From a checkpoint of a small mixture-of-experts model trained on Wikipedia: 5698 steps.
Below are experts of layer 2 (counted from 0) of a mixture-of-experts language model. Rows are named router (the router's row for the expert), down (a neuron's output weights, with its number) and show model dimensions 384-511. Each number is 50 + 10 x the weight over its row's rms, rounded and kept within 0 to 99.
After each expert's rows: a language model's description of what the expert responds to. This comes from a sample of Wikipedia text that the model never trained on.

# expert 20
router:34 41 48 58 52 58 64 40 48 53 57 54 59 63 55 46 42 37 40 61 34 60 52 53 47 66 48 42 52 41 29 60 39 47 55 85 36 51 56 67 49 42 41 50 58 60 51 40 58 55 34 74 45 63 53 42 52 55 52 38 45 36 60 58 54 33 45 56 51 45 52 50 44 45 40 55 59 39 48 38 50 62 56 48 52 29 30 57 53 43 58 51 39 45 31 51 50 32 67 40 40 49 53 48 57 54 60 34 54 42 52 45 59 60 59 52 43 67 55 48 49 31 49 34 47 52 55 37
down0:78 64 40 31 49 54 57 53 63 48 65 48 60 58 37 42 59 60 52 47 66 50 53 39 55 46 34 51 34 56 53 45 62 43 53 53 47 31 47 54 41 43 62 67 56 42 63 55 52 54 43 36 42 55 46 58 49 47 45 61 49 55 55 42 55 48 62 73 67 60 58 53 60 46 60 55 36 50 46 63 51 36 65 49 56 50 25 70 51 41 49 50 61 42 57 61 60 57 51 63 68 58 65 60 55 40 57 66 54 51 62 57 26 62 56 47 46 63 56 42 45 55 34 27 30 67 50 57
It responds to: Line breaks. Newline tokens ending list items, table rows, headings or sentences, plus dash bullets starting the next infobox or list line.

# expert 15
router:55 41 54 55 57 49 53 64 44 49 35 42 35 64 29 35 59 48 43 47 41 53 46 52 51 46 52 47 55 41 48 60 68 50 49 49 32 67 39 68 57 63 43 39 55 55 43 45 42 45 58 73 81 41 45 66 29 59 66 27 51 52 52 46 43 44 66 64 68 57 64 54 38 63 73 52 45 63 42 43 56 45 44 42 45 32 36 45 56 54 46 52 56 60 34 40 42 58 55 61 78 40 41 62 50 63 47 51 46 43 37 33 54 45 54 45 34 60 63 45 58 64 39 42 51 55 57 51
down0:35 55 62 59 47 37 56 53 55 49 33 49 32 40 68 46 56 59 38 56 60 41 38 38 40 42 62 56 55 64 57 39 46 56 44 26 74 51 44 56 48 42 48 57 41 43 29 67 42 55 56 45 57 41 56 47 55 47 53 42 67 38 50 54 46 29 52 39 65 43 64 53 57 55 55 32 57 48 45 48 55 56 48 57 54 60 58 39 46 39 75 62 60 61 48 37 52 60 42 32 56 56 56 68 60 56 53 37 45 41 45 63 45 44 54 57 46 52 50 47 40 46 69 44 57 41 61 63
It responds to: Verb-linked prepositions, pronouns. The word to and other prepositions after verbs (moved to, called to, replaced on), plus sentence-initial he and closing quotation marks.

# expert 22
router:47 60 67 56 46 53 39 42 40 30 50 41 52 38 41 59 55 44 48 59 32 42 45 61 68 61 38 32 65 58 44 45 69 49 67 47 53 59 54 61 36 58 39 58 44 56 53 60 42 53 57 63 46 46 46 45 51 41 69 56 65 62 39 60 50 47 51 37 74 55 49 36 51 67 73 45 47 38 44 48 61 57 34 46 58 55 33 49 50 29 47 57 51 45 56 50 26 48 45 43 69 40 36 51 48 54 48 39 57 39 50 60 43 28 49 53 43 68 47 70 39 55 38 45 40 54 41 66
down0:58 60 50 44 58 42 56 42 58 40 50 41 51 45 51 47 56 32 57 45 51 45 42 43 60 41 43 47 59 57 48 48 63 44 44 52 35 47 32 39 55 52 59 39 41 55 52 44 48 52 43 32 51 53 68 52 47 60 49 56 67 66 57 36 43 63 49 55 52 49 48 50 42 28 49 38 58 44 60 50 65 25 51 47 42 55 38 56 54 57 57 53 38 57 37 60 40 45 58 31 60 37 46 39 58 61 57 32 68 52 66 41 27 38 51 47 32 38 43 48 50 58 52 51 36 49 47 50
It responds to: Pronouns and past participles. Subject pronouns and relatives (it, he, they, who, where) plus participles like played, named, used, serving; also mid-word pieces like er.

# expert 0
router:45 47 58 63 39 50 61 48 50 48 54 40 63 63 49 59 54 57 35 44 54 29 62 65 43 53 53 35 74 47 45 58 42 68 55 60 38 68 51 49 49 48 50 38 55 59 51 49 55 61 37 62 47 56 60 48 35 55 61 30 55 59 64 57 44 40 49 39 69 49 44 39 33 48 63 57 56 49 34 44 42 44 33 49 50 54 50 46 71 60 47 47 39 52 34 29 46 49 59 50 37 48 53 46 49 54 50 37 50 45 55 54 49 23 58 49 26 28 49 51 50 67 62 48 42 46 64 41
down0:45 31 69 42 45 55 44 57 42 52 48 52 65 57 56 55 43 49 38 44 47 33 62 51 51 34 33 50 42 46 48 56 56 51 53 44 31 52 44 35 46 44 53 34 63 67 46 55 37 72 44 35 55 54 52 41 56 53 39 46 53 43 53 54 71 41 32 49 49 61 49 62 75 30 57 47 48 53 43 53 43 50 40 46 32 49 44 53 50 58 47 49 41 59 53 55 57 49 59 45 42 53 44 72 71 28 45 65 61 59 63 44 52 77 30 46 29 42 35 43 54 50 75 38 54 49 57 49
It responds to: Common nouns after determiners. Common nouns heading a noun phrase after the, a or a possessive, such as film, country, city, name, plus degree signs in coordinates.

# expert 30
router:56 49 59 68 25 64 53 40 48 49 53 46 48 65 27 37 47 46 46 59 31 45 40 49 56 54 67 58 45 45 58 50 45 57 52 47 28 53 72 64 65 62 48 47 57 69 48 36 49 56 46 52 54 39 65 66 54 50 48 42 70 39 38 55 46 48 58 47 70 37 66 54 40 48 44 50 60 45 54 25 61 61 44 40 60 60 40 52 64 34 63 63 38 54 45 57 37 49 55 34 66 64 48 46 48 65 58 46 47 51 55 57 62 50 53 58 54 44 47 52 53 48 57 44 35 49 63 41
down0:56 57 55 40 35 57 24 51 55 42 43 38 56 55 41 52 45 48 42 63 63 48 38 47 50 54 43 52 40 46 55 40 64 62 53 48 56 38 63 58 45 55 56 41 66 46 58 45 64 46 36 58 44 51 60 38 52 36 55 53 64 38 39 64 42 47 29 54 57 55 35 60 47 47 60 58 35 22 53 54 54 49 48 56 66 44 62 63 49 38 59 35 62 49 56 56 43 44 49 49 66 44 64 71 59 46 54 64 53 56 54 53 62 45 29 46 58 47 60 50 57 53 57 57 66 27 32 44
It responds to: Name endings. Final pieces of surnames and place names, such as -ley, -ton, -ville, -ius, -iano, plus common surnames like Smith and Jones.

# expert 31
router:44 40 49 57 45 46 57 47 51 50 41 52 57 58 55 66 62 50 37 49 54 28 58 59 52 50 57 44 63 54 54 67 41 70 39 62 47 69 46 52 48 54 36 41 56 77 48 54 57 58 41 64 50 49 58 51 54 66 68 43 54 51 45 56 60 51 51 48 64 49 46 60 54 68 52 51 43 47 44 38 48 46 38 50 45 57 36 50 75 54 66 48 49 61 47 54 45 39 50 32 58 48 53 50 61 53 46 39 50 55 59 40 64 56 56 52 37 43 38 50 32 53 59 37 37 59 52 45
down0:31 46 60 67 56 50 51 41 47 59 62 40 40 32 47 45 47 50 46 41 27 49 52 51 58 56 44 52 50 52 48 54 30 30 54 62 41 43 59 53 60 46 49 54 47 55 44 48 59 72 49 32 45 70 70 38 52 53 41 43 59 46 45 47 51 45 48 54 43 34 40 54 44 54 46 58 61 46 47 54 48 78 58 56 49 50 56 52 45 55 39 43 47 35 33 52 58 48 59 46 67 22 76 38 40 53 54 38 47 47 58 48 54 46 53 47 56 57 53 42 30 56 54 51 58 43 33 38
It responds to: Institution and role nouns. Head nouns of names, titles and roles such as University, School, Cup, album, team, director, president.

# expert 27
router:49 58 59 71 48 76 53 58 47 59 67 44 46 68 32 62 51 44 49 47 43 59 52 40 44 46 52 51 37 61 41 59 53 54 53 47 56 53 74 49 73 65 40 26 55 48 69 41 60 29 55 53 66 44 41 55 48 50 65 49 69 48 63 59 64 41 52 54 48 41 42 84 41 54 54 51 53 55 60 57 49 50 31 50 44 54 39 55 50 46 40 60 42 54 52 48 46 49 40 51 54 58 55 43 31 47 70 55 56 57 44 50 57 60 49 52 60 54 58 58 46 39 52 59 53 44 59 33
down0:52 68 40 59 42 25 37 48 55 43 41 54 59 60 54 43 52 40 49 56 42 60 65 41 56 50 70 66 49 61 61 48 45 60 62 62 41 50 52 60 37 52 54 56 39 52 46 72 45 46 46 52 42 60 58 42 40 49 52 64 31 55 58 34 58 56 31 39 52 65 61 45 63 42 28 56 49 76 58 61 61 44 62 56 53 40 40 65 36 54 52 54 60 55 73 45 42 46 52 49 48 36 46 48 16 41 44 54 49 50 20 56 48 46 45 64 43 59 68 48 55 45 57 30 53 48 31 47
It responds to: Inner word pieces, dashes. Middle pieces of foreign or compound words (Wa-as-land, Dolenjs-ke), the word as, spaced dashes, and invisible marks in coordinates.

# expert 13
router:44 52 49 48 46 51 53 68 47 57 58 54 52 56 30 59 57 55 43 54 59 63 57 67 72 44 52 53 48 51 61 70 53 64 46 56 45 48 55 45 52 52 54 45 55 60 48 64 47 54 53 62 59 61 46 47 38 58 66 51 38 56 61 63 57 37 45 58 47 41 58 68 51 65 64 46 58 54 45 52 68 54 58 49 32 54 51 66 63 39 67 39 64 47 34 40 54 26 46 61 51 35 54 42 76 52 66 48 67 29 57 44 48 45 47 54 50 69 56 48 39 41 50 41 43 54 57 57
down0:41 50 26 58 44 47 56 53 45 53 27 29 55 57 59 47 52 58 57 50 60 50 52 58 38 95 55 45 56 56 57 38 22 64 56 62 76 62 42 60 59 52 44 37 45 63 52 72 49 47 46 39 60 40 55 29 69 38 60 47 43 39 38 40 46 55 47 57 37 54 59 42 54 37 41 54 64 45 51 54 46 52 52 45 53 40 57 54 58 51 52 47 40 51 62 49 37 50 61 63 60 68 55 72 44 54 49 44 48 52 47 53 57 43 43 39 39 52 59 58 47 55 62 47 52 52 49 55
It responds to: Prepositions after verbs. Prepositions such as by, with, of, for, after, against following a verb or noun, e.g. met with, purchased by.

# expert 29
router:58 62 45 47 37 48 57 58 34 54 38 39 36 51 46 52 40 39 35 53 43 36 50 68 36 62 45 49 61 45 52 54 66 51 51 66 26 34 48 60 51 44 53 47 57 39 41 39 49 47 49 52 41 51 49 54 52 69 54 51 57 45 69 50 67 55 41 48 70 40 44 78 46 65 68 46 46 50 39 57 53 46 51 51 58 66 40 60 52 47 45 56 38 49 59 42 47 41 61 59 65 54 58 61 47 54 50 51 50 59 54 58 56 39 59 61 49 49 36 78 37 33 47 44 41 52 42 53
down0:49 59 32 63 53 62 53 44 47 43 47 38 59 38 62 46 45 35 56 52 58 41 31 40 47 63 48 39 57 52 44 69 65 37 62 50 37 35 39 45 62 54 59 58 42 36 47 54 50 38 39 38 48 54 61 63 54 39 38 50 47 54 52 40 59 39 43 51 50 50 64 61 53 46 53 49 44 55 57 59 56 46 58 49 57 50 49 43 48 69 55 50 47 51 66 52 41 30 52 56 45 38 48 57 60 56 71 48 49 44 48 59 48 28 53 43 51 69 62 32 44 51 42 33 51 39 46 42
It responds to: Commas and clause connectors. Commas ending phrases or clauses and in lists or dates, plus connectors like that, which, but, thus, although.

# expert 14
router:47 54 63 47 49 48 51 54 32 33 46 49 50 47 52 58 60 43 64 64 39 54 61 60 48 56 47 62 27 37 35 44 58 52 40 65 40 70 46 53 41 53 40 46 54 58 51 39 51 57 47 58 57 65 55 48 56 61 46 41 62 45 52 63 46 43 40 53 58 45 60 47 43 64 55 50 42 51 39 53 31 49 51 39 55 41 60 40 55 49 66 52 52 53 43 71 60 38 47 43 66 49 51 48 47 62 64 48 49 45 60 51 48 55 57 44 53 41 52 72 47 51 62 49 39 48 56 50
down0:46 64 61 58 40 57 39 40 47 53 44 41 45 52 47 46 52 31 64 58 51 48 54 68 60 59 75 45 42 45 50 50 36 37 47 47 50 45 51 54 68 66 43 57 55 39 60 49 35 36 54 66 67 60 52 49 65 53 44 58 34 52 52 42 49 51 52 58 60 64 54 66 46 44 51 49 23 48 48 52 63 48 29 45 55 56 63 52 53 57 47 61 46 55 59 32 54 50 49 39 65 62 55 57 37 70 59 46 50 51 36 66 46 26 49 52 45 56 41 44 36 41 49 59 31 70 47 56
It responds to: Months and foreign name pieces. Month names in dates, plus subword pieces of non-English personal and place names, e.g. October, R-ada-elli, Mon-ast-ir.

# expert 19
router:36 58 59 61 44 59 36 51 35 54 43 51 48 68 48 64 54 47 46 53 28 52 56 65 38 56 61 62 51 51 39 57 54 54 57 66 45 50 49 51 65 19 52 44 60 48 60 28 49 40 58 54 62 73 59 38 53 57 51 42 56 19 55 47 39 50 55 41 60 57 68 60 39 53 46 51 39 57 50 39 62 52 49 31 59 58 51 55 52 47 68 27 42 70 20 58 36 37 52 52 48 42 57 47 44 63 57 42 45 52 49 47 47 53 51 51 64 38 38 55 67 67 59 42 41 50 71 40
down0:43 52 56 60 67 60 60 60 54 38 48 56 64 58 60 43 50 36 72 33 57 55 57 56 48 51 43 49 35 47 53 62 66 51 53 44 42 50 67 71 31 52 53 47 48 63 80 54 53 66 44 41 58 33 41 51 57 49 42 42 55 60 49 49 49 39 52 67 50 55 44 38 47 44 53 50 58 54 37 29 38 47 47 40 58 52 48 67 50 57 45 55 44 41 46 60 54 58 47 52 42 45 47 60 34 44 48 58 33 57 56 42 48 38 53 47 63 47 68 35 52 49 55 40 58 60 36 52
It responds to: Proper names and places. Given names and country, city or nationality words starting names or list items, e.g. John, Manchester, British, England.

# expert 8
router:50 45 32 57 44 66 58 63 33 49 43 50 42 59 48 43 48 62 19 67 26 36 59 55 46 56 38 52 55 26 49 58 51 47 47 47 35 54 62 54 49 50 31 51 62 57 51 55 54 49 41 57 62 44 56 55 42 54 54 44 48 43 46 56 49 58 49 37 54 34 48 52 44 52 48 52 58 45 53 52 51 50 35 35 46 35 40 72 53 39 49 59 48 51 29 52 33 44 67 43 38 53 42 53 58 72 49 43 62 25 52 30 60 34 66 39 51 50 52 55 43 45 50 45 59 42 55 36
down0:54 49 46 43 57 30 59 44 57 48 56 47 56 57 40 52 45 56 53 59 40 42 44 65 54 38 50 52 53 46 57 59 40 52 58 59 38 43 37 50 44 56 47 58 52 46 38 56 53 35 49 51 49 58 43 65 53 43 41 45 53 76 47 53 49 43 41 49 63 44 46 47 61 47 57 50 44 44 37 50 27 49 58 42 44 63 58 59 49 40 46 41 32 70 59 58 53 45 49 35 58 30 50 51 48 46 53 62 42 57 65 62 49 53 49 48 46 56 60 58 48 52 52 47 44 43 57 52
It responds to: Definite determiners and possessives. Determiners the, The, his, her, its, their and possessive 's in running prose, e.g. in the genus, the men's draw.

# expert 12
router:46 56 61 56 43 54 47 47 39 41 48 46 34 35 60 57 38 51 26 49 36 47 49 40 44 46 30 50 59 39 52 53 72 47 23 45 50 54 53 47 53 37 61 34 67 54 55 59 39 55 60 51 70 59 48 52 61 46 81 49 61 46 43 54 49 57 37 47 52 33 50 39 48 54 56 59 54 48 64 57 54 48 58 36 56 58 59 50 52 47 48 55 48 51 44 40 32 48 34 40 51 51 67 60 50 48 46 36 56 50 62 41 46 58 57 59 52 44 56 64 54 60 52 53 37 45 55 53
down0:48 49 38 43 40 41 46 55 45 35 55 62 45 59 63 41 48 53 35 59 58 41 70 50 53 64 65 41 54 47 49 42 45 56 21 45 59 63 40 57 59 48 36 58 58 69 56 50 62 57 47 57 49 74 35 47 37 30 35 73 56 60 54 53 48 35 51 56 53 56 60 57 46 39 25 44 43 54 35 61 45 55 51 46 73 45 49 44 48 43 42 53 50 49 73 36 61 55 42 46 55 55 51 40 71 56 38 43 43 28 35 25 57 45 73 44 45 62 46 46 51 39 39 50 45 36 62 61
It responds to: Capital letter fragments. Single capital letters or short uppercase pieces starting names, codes and abbreviations in tables and lists, such as N, H, RV, DEN.

# expert 10
router:46 51 54 59 40 50 51 41 54 55 60 43 57 46 50 52 56 53 44 53 37 37 41 49 58 64 56 56 60 64 43 60 46 68 50 45 46 59 52 54 45 48 40 54 61 63 60 43 66 47 43 67 58 50 54 42 45 57 53 42 47 45 48 31 60 46 47 30 54 61 71 40 44 59 63 58 49 44 53 33 49 63 47 47 75 66 43 49 64 40 45 69 37 57 62 35 38 54 55 45 65 76 44 54 75 50 53 27 54 62 53 57 43 36 51 52 39 57 43 40 59 42 36 35 29 58 61 45
down0:57 46 52 45 52 43 56 45 50 39 59 37 47 47 46 32 41 38 47 36 64 61 51 50 56 43 58 58 35 53 37 47 47 46 57 46 43 36 72 44 51 45 52 72 39 52 53 60 37 49 56 54 53 42 49 40 49 52 44 44 43 48 74 39 49 47 47 29 54 44 40 54 48 44 68 50 54 70 64 65 46 49 57 41 45 34 54 52 59 42 49 49 54 69 47 63 45 36 43 43 53 39 41 41 33 69 40 51 71 52 46 43 58 46 45 48 58 57 62 52 45 32 46 57 39 46 59 41
It responds to: Word-final suffixes. Ending pieces of split nouns and verbs such as -ing, -ed, -ation, -ions, -isms, plus whole abstract nouns like drag, retreat.

# expert 7
router:48 47 67 52 38 57 68 50 41 58 50 43 48 68 44 49 68 54 28 58 51 53 69 61 46 57 41 47 45 38 57 46 65 52 59 49 28 51 56 47 58 28 47 43 56 52 37 51 50 45 42 55 48 42 59 56 60 77 51 54 52 48 38 47 60 39 40 44 51 49 50 53 54 44 55 67 59 48 53 62 65 34 42 49 51 60 55 55 56 41 56 49 39 63 42 41 33 48 49 42 39 38 58 61 53 74 44 53 59 48 47 50 58 47 43 67 52 52 58 47 45 56 44 36 45 54 52 47
down0:49 56 63 51 47 55 34 48 65 46 36 46 46 55 61 56 70 54 61 52 60 55 49 43 28 54 41 51 42 45 48 46 40 57 37 56 48 50 46 42 51 51 42 41 51 62 22 45 47 49 56 34 55 65 53 42 49 54 57 60 57 44 31 52 51 39 38 58 76 43 48 50 38 53 51 43 63 55 67 47 30 37 56 54 47 32 66 48 42 45 69 66 53 53 48 52 46 55 63 43 36 47 35 65 55 36 65 50 60 53 54 50 48 41 65 29 57 54 51 47 25 46 50 38 58 56 40 68
It responds to: Sentence and heading ends. Full stops ending sentences or abbreviations, decimal points, closing == heading marks, and the line break after headings.

# expert 23
router:40 52 55 62 31 54 60 57 45 46 39 49 51 48 63 54 48 72 53 50 34 48 68 66 39 59 49 51 42 42 45 49 63 65 43 48 44 54 55 44 45 42 49 55 48 62 56 44 49 50 42 72 62 54 52 39 52 69 55 28 48 59 40 59 63 45 54 55 53 47 43 44 46 56 62 46 64 51 34 54 52 50 55 37 56 40 41 53 73 40 47 39 48 63 55 48 50 33 45 60 50 59 70 47 47 44 54 44 48 56 38 37 55 54 52 61 41 41 37 64 41 74 56 52 27 50 64 46
down0:48 56 44 57 47 68 47 47 59 42 32 65 56 47 39 54 50 50 51 44 47 66 57 55 59 62 57 65 44 37 67 39 49 51 47 32 69 58 54 56 49 65 37 41 55 58 52 66 47 47 41 50 38 53 40 21 34 66 54 40 57 46 48 60 39 50 29 77 52 53 55 41 36 38 43 54 62 44 59 26 38 52 51 50 33 64 36 50 63 43 63 56 47 57 55 47 75 46 41 67 44 39 26 44 43 43 43 57 73 57 51 39 45 50 50 50 49 56 48 53 42 57 62 52 61 36 43 55
It responds to: Apostrophes and modifier words. Apostrophes inside names and contractions (O'Hara, Lab’s, Lil'), plus adjectives like political, military, and asteroid-table tags MPC, JPL.

# expert 17
router:55 42 67 39 44 65 41 31 44 48 37 40 37 49 55 52 71 54 63 60 47 38 54 40 44 53 31 57 56 36 39 63 46 41 42 44 43 39 45 53 47 36 47 49 59 63 53 48 52 45 55 68 54 49 61 48 41 70 53 63 36 44 51 47 60 45 49 48 45 41 56 55 47 54 47 53 59 42 52 38 36 48 39 73 69 33 38 59 40 33 46 39 56 55 51 46 53 37 59 42 54 43 60 45 48 51 48 47 48 38 46 45 43 55 47 77 40 60 60 43 54 53 42 41 35 63 52 53
down0:63 54 61 50 41 44 56 51 44 61 55 55 51 52 41 39 53 66 49 52 63 44 58 51 42 52 53 39 47 50 70 52 61 57 48 45 55 60 55 55 54 50 55 62 45 42 51 41 47 33 57 57 71 52 54 57 36 34 46 53 42 46 40 52 40 39 61 55 46 54 42 56 55 58 43 50 54 71 53 52 51 42 48 50 44 51 46 61 50 56 34 32 26 51 54 34 51 46 24 51 68 53 48 57 47 44 39 26 42 46 55 60 40 52 36 54 55 53 54 57 54 54 52 66 41 48 66 43
It responds to: Hyphens and list markers. Hyphens inside compounds (line-up, heritage-listed, award-winning), list-item dashes, slashes, bullets, and table-row pipes starting a line.

# expert 25
router:57 40 47 51 45 53 54 52 43 26 45 59 50 63 33 72 56 40 41 51 56 40 69 71 50 60 44 50 47 51 42 49 42 56 50 69 46 70 58 56 64 44 47 57 54 56 58 42 49 54 38 60 56 45 54 38 38 66 62 47 42 47 49 66 55 57 60 44 66 37 56 57 42 60 49 54 58 43 58 47 46 51 49 64 56 43 44 58 58 35 39 52 41 62 25 60 53 54 35 44 59 44 42 62 66 68 31 30 49 57 41 61 48 59 63 54 40 58 59 59 54 56 45 54 54 67 56 52
down0:61 48 43 69 61 44 52 43 61 53 50 43 59 38 52 66 60 56 42 42 56 50 41 32 56 45 55 65 42 50 49 50 43 54 45 61 40 59 42 50 52 61 39 45 74 11 47 43 50 41 43 59 39 47 57 58 41 47 49 45 48 41 48 54 49 49 47 41 52 43 45 52 49 46 47 55 63 50 42 45 54 49 73 55 51 48 56 52 52 55 48 45 58 38 58 57 40 56 58 31 47 38 49 56 46 49 44 44 58 41 53 40 56 44 25 39 57 69 43 52 54 29 54 51 44 65 37 42
It responds to: Table cell separators. Pipe characters between table cells, and semicolons separating list items, in sports results, stats and gene annotations.

# expert 1
router:56 47 50 42 44 46 50 42 44 49 39 42 52 51 33 62 54 34 30 52 37 46 67 59 55 49 49 46 45 37 44 63 59 53 42 55 51 62 54 47 48 54 43 43 48 52 66 46 43 46 53 69 63 71 56 50 54 61 66 48 46 54 59 55 47 45 35 41 58 47 65 60 69 54 64 60 58 38 68 52 43 61 52 52 59 46 40 68 67 39 49 45 44 63 34 59 54 24 49 36 38 48 55 52 46 62 58 56 53 45 40 42 51 58 69 50 45 51 49 54 37 56 48 48 50 36 38 39
down0:26 44 57 52 55 52 62 60 50 57 29 39 50 46 45 23 48 48 43 47 35 45 56 33 60 51 55 48 61 36 36 40 46 49 50 51 48 47 44 48 64 40 56 39 64 44 60 53 50 46 45 62 48 67 41 48 55 56 48 60 49 45 37 62 24 65 52 45 37 42 32 37 44 28 54 40 58 46 41 41 47 50 58 40 48 45 38 44 47 63 35 28 25 64 57 73 55 62 38 44 60 50 45 63 41 54 35 60 37 46 64 41 53 22 44 57 38 76 57 52 47 50 70 64 31 42 34 47
It responds to: Coordinating conjunctions. Words joining clauses or list items, mostly and, plus or, but, &, than, while, until, then, in running prose and titles.

# expert 28
router:47 62 64 68 47 62 52 53 47 42 31 34 46 67 46 50 51 61 47 49 15 36 43 61 66 48 33 44 47 48 43 62 55 51 53 55 43 47 68 46 46 46 35 44 68 64 28 42 64 39 53 61 63 53 50 48 54 51 53 36 48 47 46 59 37 55 61 69 72 33 45 60 44 59 48 42 49 42 54 47 51 58 37 48 63 52 56 58 46 44 68 58 46 44 73 66 49 53 39 64 55 49 30 45 47 36 44 35 56 37 49 65 64 35 60 56 50 59 50 56 39 66 64 27 38 44 51 47
down0:62 54 37 32 38 44 50 63 40 59 29 51 35 44 50 41 37 53 58 57 69 46 56 46 52 56 46 59 46 42 42 42 52 38 48 40 65 48 50 51 50 57 51 52 49 53 33 45 58 41 49 55 37 49 41 49 38 42 45 60 46 46 48 62 47 54 53 48 51 52 45 51 49 62 53 37 51 58 57 54 47 64 45 44 42 70 51 47 52 63 50 40 44 34 49 31 76 33 52 63 60 61 63 53 44 60 53 60 61 47 36 22 40 56 55 60 59 56 63 57 43 37 39 63 48 39 58 56
It responds to: Auxiliary and copular verbs. Forms of be and have and modals, was, is, were, had, been, right after a subject noun or pronoun.

# expert 16
router:37 67 37 66 34 58 63 43 58 49 42 52 48 49 49 67 44 60 52 49 52 42 46 59 63 75 55 58 22 40 53 51 48 68 45 49 40 52 51 45 41 50 39 42 40 53 60 24 52 39 44 43 55 56 60 55 67 53 65 50 64 34 61 58 53 35 62 43 68 49 56 51 49 57 66 52 35 40 55 54 59 50 51 44 49 53 55 53 58 52 59 47 39 45 53 61 51 31 47 48 34 54 63 50 54 67 63 47 63 51 42 47 46 51 46 50 57 55 45 57 51 52 55 46 55 51 47 42
down0:60 38 56 53 32 49 39 60 45 48 49 70 50 38 64 66 56 53 59 51 49 47 58 54 57 50 48 48 51 66 47 46 50 58 44 53 74 38 70 57 56 43 31 46 64 51 45 35 44 51 52 53 75 32 60 71 55 60 40 47 46 52 59 58 43 59 51 52 61 47 54 40 48 53 51 43 57 42 47 48 63 51 58 38 62 69 44 63 50 68 52 48 35 63 60 56 49 58 39 16 44 57 43 70 52 47 39 39 51 36 54 67 69 51 49 55 41 44 57 43 59 48 52 46 33 43 52 60
It responds to: Dates and quantities. Month names, year, years, century, million and long numbers in dates, ages, spans and counts, e.g. 2 September, 35 years.

# expert 18
router:39 56 44 34 44 41 48 47 45 54 54 44 47 54 45 60 41 43 44 55 41 44 46 71 57 44 68 48 45 45 42 62 67 28 54 48 51 66 66 43 53 34 42 54 51 63 56 41 44 56 71 66 61 52 52 41 43 50 47 51 43 48 48 48 59 55 49 40 56 34 58 52 38 43 68 59 57 55 63 42 60 57 56 46 63 42 54 43 47 45 48 67 43 67 62 42 51 45 44 39 55 52 49 44 47 70 41 28 50 41 59 43 51 51 68 64 45 57 45 47 55 42 41 58 47 56 64 80
down0:51 45 67 44 61 45 50 44 43 39 49 42 44 67 50 42 39 57 60 60 51 50 44 39 56 59 47 43 44 33 42 49 58 38 58 49 55 46 67 49 51 53 52 50 55 70 52 59 50 49 56 57 47 56 32 50 53 61 36 35 59 58 48 51 55 55 57 43 52 61 50 41 62 51 57 44 54 81 43 60 47 42 48 44 49 56 47 34 48 37 31 50 60 49 41 57 56 53 67 45 53 47 44 55 51 52 37 42 52 49 41 45 47 56 37 46 44 47 27 40 39 38 51 66 64 50 36 33
It responds to: Units, field labels, participles. Measurement units (m, km, ft, sq metres), infobox labels before colons, table divider rows, and past participles after was, such as made, died, preserved.

# expert 3
router:31 43 67 62 58 46 45 51 37 52 48 45 55 49 41 52 65 48 46 39 44 41 64 45 48 38 55 50 51 45 30 75 64 57 32 43 60 59 52 50 54 53 51 47 50 63 53 42 35 47 58 41 53 51 34 55 43 46 61 51 71 44 61 45 46 45 55 54 66 58 45 61 36 63 64 52 66 24 42 56 43 52 55 43 39 46 46 53 60 49 67 64 46 63 49 62 40 33 57 53 51 51 52 51 44 52 59 49 68 48 42 49 51 37 63 55 51 43 41 73 45 52 41 57 41 45 69 50
down0:48 62 48 64 43 38 54 51 56 52 60 44 59 46 61 50 42 72 29 28 58 55 49 52 48 48 41 55 36 68 57 52 59 47 56 46 41 60 64 58 52 39 61 55 56 42 61 66 49 43 51 47 36 62 44 53 52 22 47 49 39 47 51 42 46 54 83 50 51 61 63 64 52 47 55 64 53 48 54 63 61 40 43 59 49 62 36 63 51 37 47 59 42 54 53 53 46 54 43 56 53 42 64 56 44 45 61 53 62 44 66 66 45 57 42 45 32 41 32 57 48 50 52 47 54 51 49 57
It responds to: Line and table openers. First token of a sentence, line or table cell, such as In, The, He, table pipes, heading equals signs and opening quotes.

# expert 4
router:49 41 54 42 46 53 44 78 47 51 46 38 39 40 31 55 44 38 47 50 48 50 61 49 67 47 48 46 66 51 54 61 57 40 63 47 39 60 45 59 54 36 48 56 45 60 66 40 31 42 36 53 66 64 67 42 55 55 58 59 43 34 38 47 45 41 57 48 42 64 75 68 51 65 48 52 40 67 55 40 53 67 40 50 42 45 48 73 58 41 53 47 55 64 67 41 45 25 58 65 49 52 54 50 48 73 70 47 74 41 58 41 66 64 68 55 47 66 52 90 41 57 57 58 44 38 40 34
down0:43 58 52 40 50 54 33 41 48 50 51 66 43 35 59 56 53 44 39 43 51 42 65 62 46 55 45 54 60 57 38 48 51 60 51 56 59 45 42 53 38 39 48 50 56 58 53 54 43 48 38 56 48 59 44 46 44 31 65 43 61 43 59 48 49 44 61 47 77 62 51 67 62 45 49 47 39 66 30 43 46 48 55 61 64 46 56 49 61 55 53 54 56 61 50 33 58 75 39 59 63 42 44 45 55 61 29 74 53 57 58 50 54 37 50 51 36 40 33 59 47 37 66 46 45 52 60 43
It responds to: Standalone small numbers. Small integers as whole tokens in tables, scores, list numbering and infobox counts, such as 1, 0, 15, 75.

# expert 2
router:50 44 61 54 58 51 51 64 45 51 39 33 56 57 34 53 37 46 51 54 47 54 49 65 57 55 51 43 45 58 55 61 66 47 69 44 29 51 57 52 54 41 49 54 43 62 60 64 52 40 45 65 51 47 55 48 58 69 57 49 59 29 40 57 69 27 68 55 49 42 52 52 26 58 62 52 47 55 56 43 56 48 57 28 52 72 39 56 49 35 48 64 51 64 47 54 41 44 44 60 47 40 49 56 40 57 59 48 47 51 36 57 49 71 53 56 60 61 59 67 57 47 57 39 40 55 68 56
down0:45 46 59 41 46 52 41 43 35 42 53 74 61 63 39 61 47 30 55 61 58 36 52 41 42 51 28 71 40 32 48 47 55 72 47 46 49 45 58 40 56 70 51 49 61 50 34 37 57 71 68 59 68 37 45 72 58 56 39 60 37 60 42 53 34 58 58 61 52 50 78 55 71 62 58 46 45 49 54 49 59 63 61 49 61 63 39 40 58 49 39 55 41 30 50 60 64 49 63 61 46 48 52 57 37 37 60 34 51 50 51 27 65 41 49 41 38 56 35 35 47 52 45 61 58 53 54 48
It responds to: Field colons and table cells. Colons after field labels in infobox and taxonomy lists, plus table pipes and numbers in cells, e.g. Class:, Course length:, | 3.